From a checkpoint of a small mixture-of-experts model trained on Wikipedia.
Experts: 8 experts in each of 14 layers, a sigmoid router.
Training: a variant of Adam for the experts, 646M tokens, 9853 steps.
Below are experts of layer 11 (counted from 0) of a mixture-of-experts language model. Rows are named router (the router's row for the expert), down (a neuron's output weights, with its number) and show model dimensions 0-191. Each number is 500 + 50 x the weight over its row's rms, rounded and kept within 0 to 999. Numbers have three digits each.
Before each expert's rows: "comes before" lists some tokens at least twice as common just after its tokens as in all text. This comes from a sample of Wikipedia text that the model never trained on. Tokens count by the router's weight.

# expert 2
comes before: "\n", "|", " |", "==", "===", "The"
router:491452517498489482448495581472501609473510493428578461442495518456472490545530480490510554535516529486457524496563522550450549518568525481481486446471543515565509521527571562507517442564633670585506644486515557574491487540544510587465447516483454475565564547510425541483506497526580432421582524517600496577546493523514488454504541483478555428526490545566453519536471467436477515559398443477566528522421352505475491438603587503533484483563476483423522463553445515435508417481493565521582524491505467577504567493555452552527478486510483562399529558486461437545549506551558553434
down0:463471520413519474551556395430517558536495551497482403570445444451555487487538491512514412448436459481516477525396537430523493434527385505487521499542497480412593508585508543483475511504448574459465545523429530496482365457475485518484545425468450494526520552495447596466457543508505536427442542541456542443526535534526460519450545414459463501533498466547511498569533496553480528451472540490531545525464524594466533510620521539378493487504588481542408514501518506570593557568423526515439591532594521580472550458577516415479569509489393484507436512515644524505450541537476523463
down1:422526585453523622506530465488501579499514481433516449504424514483500431545518367532408411477428523631570517490513501524450549551459475465463524460491461505485491538465523530477489627480564520448513592406479571504433565531471548534520464513566447485535513523522487513568525458505482447518449543516508560494499527485435534529524522496384498522448592524605473464425449522427611489508456542405423432498519482468482524587531524477476506482457489458460521435465468415574566475481594553530500517495492588431505516555556537399502401533504474434515511465503495543550391440473499626557
down2:465528485491484540593466438493447506531532518480428404453533436516473437447529465476447580412508484572398482503448436487578550462486578515470639478449484494525476501462576484497477523494441418504542441580449548474554513615516456484466500527487557528487524493478493423479476482478503532483504559345579569577551457609487533557392473596569515507497570497355477487492581539513501470518522403435471565473496496472525494498450447459515447622466418439455486526471556546558454416488548532490502542535486445431519502524483514517547509495498496564524515439520537525550446510509643533582
down3:444622519529486396483439497465521542422495430568516490527388569471576496460580490440499488515465431596453557538543522488528415492578407516507545335502529494504496539583468537532548549473527530476578381496487520527438477594442482435532445461507402550445517371519545520504468594533477541449425416593507542536489467482548494608479520508479468527490444474484588464459508468547522570479543556436603504487526511431475479448458588491509508453563550544460486535568456453517472497538521520516482534538431474457509557508471587471497457487505505530528481471548377550450422507552491472531
down4:538443483636492486503552491503506501434456554535522455513508509413521541508584592503527456504474519425517518456467521451509507447516520577449540501546503499544481493532551521489507526525442426511440584488543394534431418513466553517488526427485394454511458503546577473498605460451546457521551524404369471472479463468552432410452491487524511491518561531622463522589474507461500520529440443536549458452507565451420578489487505506461490441476434514493637582439506438460502573536531509501579480520437376489505394511511525544492505481534428532562614500443550456601530523550603536563
down5:491477482591455530460484442571478517492413483559471464484488542434483467436419496560531480557505619467472516463522464481547457437515504472478568550504605482543524464434473492527435519591523548451587561492485480490473478630422487488560549483515581447478515445603447472539499466502525532396462550438463549531402508426621535468513393500477485443497554464383454519548583482424471534467472568538403496528486537492456523475446510518489487570574537530500561524511459499423580424446461578573493570509555497529586466568601446466503517510455434526516449422454467516535528587551453573451
down6:585454506411517550505486629572455467462577518537524429517553486569414472371587403458511508520445446512535495503529495589485450533491428510490502454530436557526483470503563496456495473514505491540453543504481549421525497478434503409565602532462494488454441389441461443470404561521509501518533550421502520465471517567459574505547536514539537532468509557481419423505499507568577421436483520477518482524538489452510510411507472518487504546412429553581518556555550535478568474491514488447600407449559552518371511484590443565495525491476463531510620578471502480489460470446464409583
down7:451446464531579569562549490578451522513558465561526538535444534486399549505474526458483510478506477544498435496603524577477575477506565445552493561444475447523460473545455515500536514459496486569379511545445534386443452528517423391529513461402480557426541469470370465547493522535474568532540515493465496569608524493417529555501478439367515504402538522458497430526456536502532464560470467533527553516475419428514478520575529525452482527468629465460560507496494440537548468561411494464488492419565538508399545529486478514530525612508552495444542532552491493565482462466463618440
down8:385476455470540535521434499559452523543465513606456549533558430476480524473446501505476470533478525535532493471381416543510410613508465432568516452517590528553550443493477472545543491522441527509525529513474540464409505555445445423547487476518541446588602509492510437460462464497520494557504484547511446466489474401594506586527494443525448553446401478425459512483554527513526499498499521485605537502464490493575524512574548482449452571546480468411488470530484484549480421534613475551506472545500640541496674389530510529485524470461499464473491529477372505602501520459526454454
down9:411525522464507572474472489579488550472508506457533510472459548546500515554440382605432448453487453545484529336540546456569463498512533514446502567446562489494514507477489443537401565520465505479474492509497474523498526516496596504430571483492463483433495432433507489476446562582439541484465518545416584505588482605556505511557407529543508552394520500589528531489492408492548550507415578519449483580476479466486432538519543515524354616509457555464551499517459497507515492531526489488418533579467491553416483541528488607393507469508434499453482544444453484538441521607509537440

# expert 0
comes before: " the", "1", "2", "3", "4", "5"
router:544449549637521563466498522453442479447471512509601489464462447556503505497511519504587499469538594544575487581417556558504576498546512441551567492521515460516498416481509537553593527567549570577468516511526534494492602534496464465416460486496427568500563478520477413431560471547533444492544477449487499530446602520518530530547566534577532472513481533580590631526480462411418498585405507455425555526505488491490471467570573510582614443549582509439545588497489510544560401487555467514532506492593468594508469466482507558460453492439453502418439472491487455486483491551497471527
down0:450463488465466538551615529501592527518480538415405532436459521528484564502505482526446525536551504510552536530609522396480470468627478577461481531605419531543519553484486526528483554463482517442484472436542440486475473551479499535407445461490536504581484584494465548422419391589537592479471545532480508464494550469537411490496484483434467581526553393562545556493500494585408416482443472531507504544552486565472513457569525569472485548471513525576509450470497607533541468556466490455463540493561443392522450522474448429507520460554508543452513505514436399490417530499486490361
down1:400465432406533434535468571540469560517391398624524504489513492450524492510486462412390502517418456470479507528514439506458587530453558556564546655425452543536557473408595487519465473474557533506504534555464448477538420447554461493465514543443506542403450534434533439482475507480545493451426520557506457455495552503472496468468582488544438454408480542534575509502539461465528430546523440507522429440568533513565493628529580582480486487479528530516548572454608532510528468486525444438517503461475570514468525563508544540510495452540454496472507513495524528616502484567598444496
down2:453435527519410491612519527474443431455537381497477506540468470571577530530434543448563479520572546499516455509596572567448515416525515494454512487501465499585485560516522448558478499554478616464522465557531498480551483518589413396479451508515477439523533547452451557465478487456595569567519467498432454465455582532545539410409477591471519535438413479440479408456422449500474532492530504493559542490459541478609447453486446533531509560570425497569503569436450440443526564456504527450547475555425532499496490540419498622420554470494516525528511510488465488497534480450538624490
down3:416479530461546478537511435498481545497521546504529537468479545385523480488434339424521515427439456442451529474485436444473461460468457478480600467470449494610488533519517569524494578404544576553527492426523434508465525463518481437580506420465454422511477466440564549446488531528462555462492470426478435490560526585590425490470497538537512619436421461471475546466513462543553572531511564523585502556530519541492538489435434580522527478459498522516583564526560545507368405479571605569563545506523532514538495497537477518513577439511471508483513623524417536545459475502437499470
down4:540383494593458549498467518500458564525593482417525480487530486521541579429431474468590484496576491548500591563465522499487429583511478532530449440491509534461408408543477565523459492473501491548511459494526535524529467451535471551457554562517476456551511483527512545500516485511483383540524498469429488465504541557523461499426524530560419439490506480504509351461437365512504480408466502523424497601462602533497468512399523470464501465505492517526531471469541581465475632412543485431580445482510457618498432540523492523513485480534493556528410452507491532499498507529665594574
down5:518554530538532482563460480581527506507432565443517507452528485514425565477442491416454506482531618550516493410518427474416392490414468501469537519520417425520495468497466603560549438460525453507475498519492490506478462530491454469579587509495499456512532538506511571510475525567507447520492468461498592458459554473538503585404483550435537411538580563408540518501542465497473527416459514518438512514517507560473592463454654508484424556487524511509418541456461555529626527465479498593507334532430513482532487518518510499453460515526422478575527504475415548454538447630487530436
down6:497453512441476478494486573495474495506568525478514473516464430500612456474558462471524523437450514462526606448415526497564535481418570454483435443485514501533512461566493469457493481486559489468476565499465544463460396440489499586536576498390461608480588476372490466516511543476438562517486565524519422472531586519523554508540497525481490526393503545505456521526415491487682571487555522586471464482576506484477467487529544513524417407506539539486508487583549487495559345512572438536527505417548582525489515533526527547559382440525486411457494439444451535509491545488547439452
down7:542481480498507435488489496484490508499492557588503475506576535446479487484483489435464454366492433526461524482455489432504464494496476433555512486440505475586517573522438537549531496493517501555516606545480544492539564484498433421569505499483506520448460594490523560423556582495492516511451473404521456455522470549512499488513486495530527588482376532497517440602546543524613519608474509469502487509487420435486558477432597573444547504491388504531542514541434536436509337473593548505549489572460388453537479521412468446594484476512502646541432551471514559530455411527505567455
down8:524529449463540441442577491371535536486588557573438581606416599513535559502492502507415548457520410450529599459604515569454525532460479528452480470500444445525418554443456542605493462467601488498481563459482489539414489432507511500425490475486482468496473458471469503487426468509508550564490533454540513434539417460559414458534507490478558532423502519500471494385480475491521447559411451586535447536525503567506577523567457582538518510567494491387519425575509565560469411460476483467524581506532514481500537525543479475453579415570496587508515519460530535537530459525435495424
down9:463523517482544507421533524487628482491472455527585543444526576488496383507461406477531436409554605437511494466586557503512500402408457556532510538593575541454451484512540561549470495539454435510496458535503467514485545496424483492538468465549502401522460396447502476552470519554458414559447536484426544390566466592478547501526437562479506537615532530506562504480595542501536448426488513485515541527446588551535482527440476490510534519391442445461525429442452615556491476518472569434444537499466492558548528525591432524433497485525508499551442507454441491527463479478463608489

# expert 5
comes before: "0", "8", "7", "-", "6", "5"
router:595537642511426516500539533477503463467552468516610524553410513484494441578488541511493467491477517555538436539475554517408531546617487463485459483417456511530477511512454484500588535515489580449509575514546497448566457508522516528511479556538509481515600492522495463512451471565582457481497516407527573592554430512531475471495549454602545470492495572483501542495499506440550629584398498524525544540515448524411468503486574479534512497549588472494505582550392536559492413539433440605555455458647529526489538450519589472499464556481432549429505549485463417460465487574487471531
down0:481490483485530523579544451518498517443461461454496508423380431506464500523507415503545506583490507460582553583463507513470536428528493514497511572464441551485539554545521476581529543476504421508557666432480439399475512386443520457479373454468483533616581532525481441510415543539478553517497528488505522517562478554453431472629519500497430541576493478500482503497490465494538574469532523463546594470507514445408556562570565493451618512538495511541544454495515510436425611535488517541539534381522530561506496403521495509487494453445466420583448479481487459484573481510433486433
down1:473606485477514505512509538531608536504468543521490577467452460571438466585547526491492448589553550600543542482490508442447527492468467497521470445564486494534473490502504502494495539517462511604434417509485489462480529512553559560517434452504473531531536538537539494617519503454363536508507459427446562425572433520522580466527483526482524457518604402522523556472458475441545519462560469421474456490541528619513480519509534523517405502483528458370444486477536449446495555496634545466465513383547454481541523472539483472426504515566356522461428499485472432530450546563407568394
down2:539531532530478501539536476533381544512403477531528518507525452491462504516472459453524632570485540544471509592458424557534486424516504524510468485529487481494506514505597583549433538568578498435568513550496549423589467497570609483641460538494400541353564441505453477512479504527466519528453465386485491537546534616564519519519576517429472563495436472386491432531471440539532497446454456420435517494424404449433494510500502543502556507438481530521534512457523473557545519527450527487537467562438499592466520434468486488474424463508541481443474622471452530558467489470536418483
down3:517438583456471477523645507531532543404544448413627369540515511481592483477508602448569493538545507568483531438472548496565471522464540549463483494502532556476448462491433554503422561521440457494516482464500466450475471477542482495449543458500429442464569518462527552482505495430485515511517499599491576453528537511558428453571493494500551494622486483513448576427370474485520506559469455597511416391534561497417561517570467556489417504499517508465479611488497519487493517476450481539440623449454503416608509502418546546494475583456491494471477475454426467497530527525535478450
down4:446525474529463529541524498502489570464529479532566536492465574497556466462475572545436428527559477431493477475459607485594470508508486470537548577478514501458371422502492458558495488489479383484566481453446590520441515563509527427444433476481475482538467505462518543539557544474503551538514544459385427458488613451575523535514489499448485424529445583538539465517438518491465503502457398616441456507433496452534473533466496427566470554547487511503503586430545465472559633485356560485621434433493457521475457459588488491510476419616485457552523475529497578525511476539483542567
down5:568412475467582570493524449542509471461488543487683496446527513505438523494499500504546564566458502493475532483554515460457497523480494478503506423523500459397545589457550567483549535484511461454489494448558453451487476456507575508507647448575525501431396535517465462549445551506429494477526456480477461505438525530533424528470495586351471494510589461443497579490555519491466595483546605545406484504486510456459493403473514481474564487495481453486451431519488511444571406564601524543495479554550585470424451526568535471392513594547517504479533428553550491437476518533521447415
down6:543424504513559550434488612597561475530548548655444455505412562499464516430538470419470512571450519508494511570468412482505493505480500493521521433577539402487500474484519522441605513506526598407495561366455459558483451448519535469471509546457442562427560507486546475439448520509475494590500497486589450390512517524544560482520407412510524477439541494429476531554473585533458506577475536498544471489540470455494420405474502546473514453457494559423467548419480515419498500462508485517453488581431493477475523591460493501528526596506555514465548461573574557591566533506520462536
down7:472542519482544447522439536525519549527510484563501515478461587504527546469425461623522372471499409470528515559501409464495496480492559469451588560547439507481458528482477505603445457517553547592533476546489468469470500517470449426468558528548498520545490510519379392546535432511489466540583559541430560541429540561476523501520467496478598545392456553487567481557478405515452546446447497509477462462547491476602481425444477475558491514531535493447549552495535495568554463482440388491492487523461514363565428526449442576589555452486563452542500475528414465501427421557564563454
down8:533610500464466578557464513575521532483480484583414587422461517542498553465557557423461504395513452540478441466573560566481448533475523561458486522419498472461521441484570510584486462485487532490510479508521527541503490389543467481523576448509371451453470467553420479542434402529431541469521435551423441522493522484492529603507416422459452567536501474425491534468439510506414430489444376612588543624553587514445473561544484477429485471580496466541436476513499516535470480519546559449514545537457533510506508503546449558503543471511596470491568490541534463529529499464462603520
down9:393517483524470459452540475490502507451496536458595515551487570475440513548455486468574506595419554529530506496560432583443532437424560549447541451532513535419593521381444523541522463477438474447468631479591478528564489462408546507482423498466490497531532535438375421460526526426577432515425578467502494534602442533533538480548501505539501471525525544547509461444475459603570486468458466465546475567503565525442551601420519448521553514453563447420505536494498512457502504573435475483509465484504469508457461505461528512370605557454520562563525567430486538477539508497422546497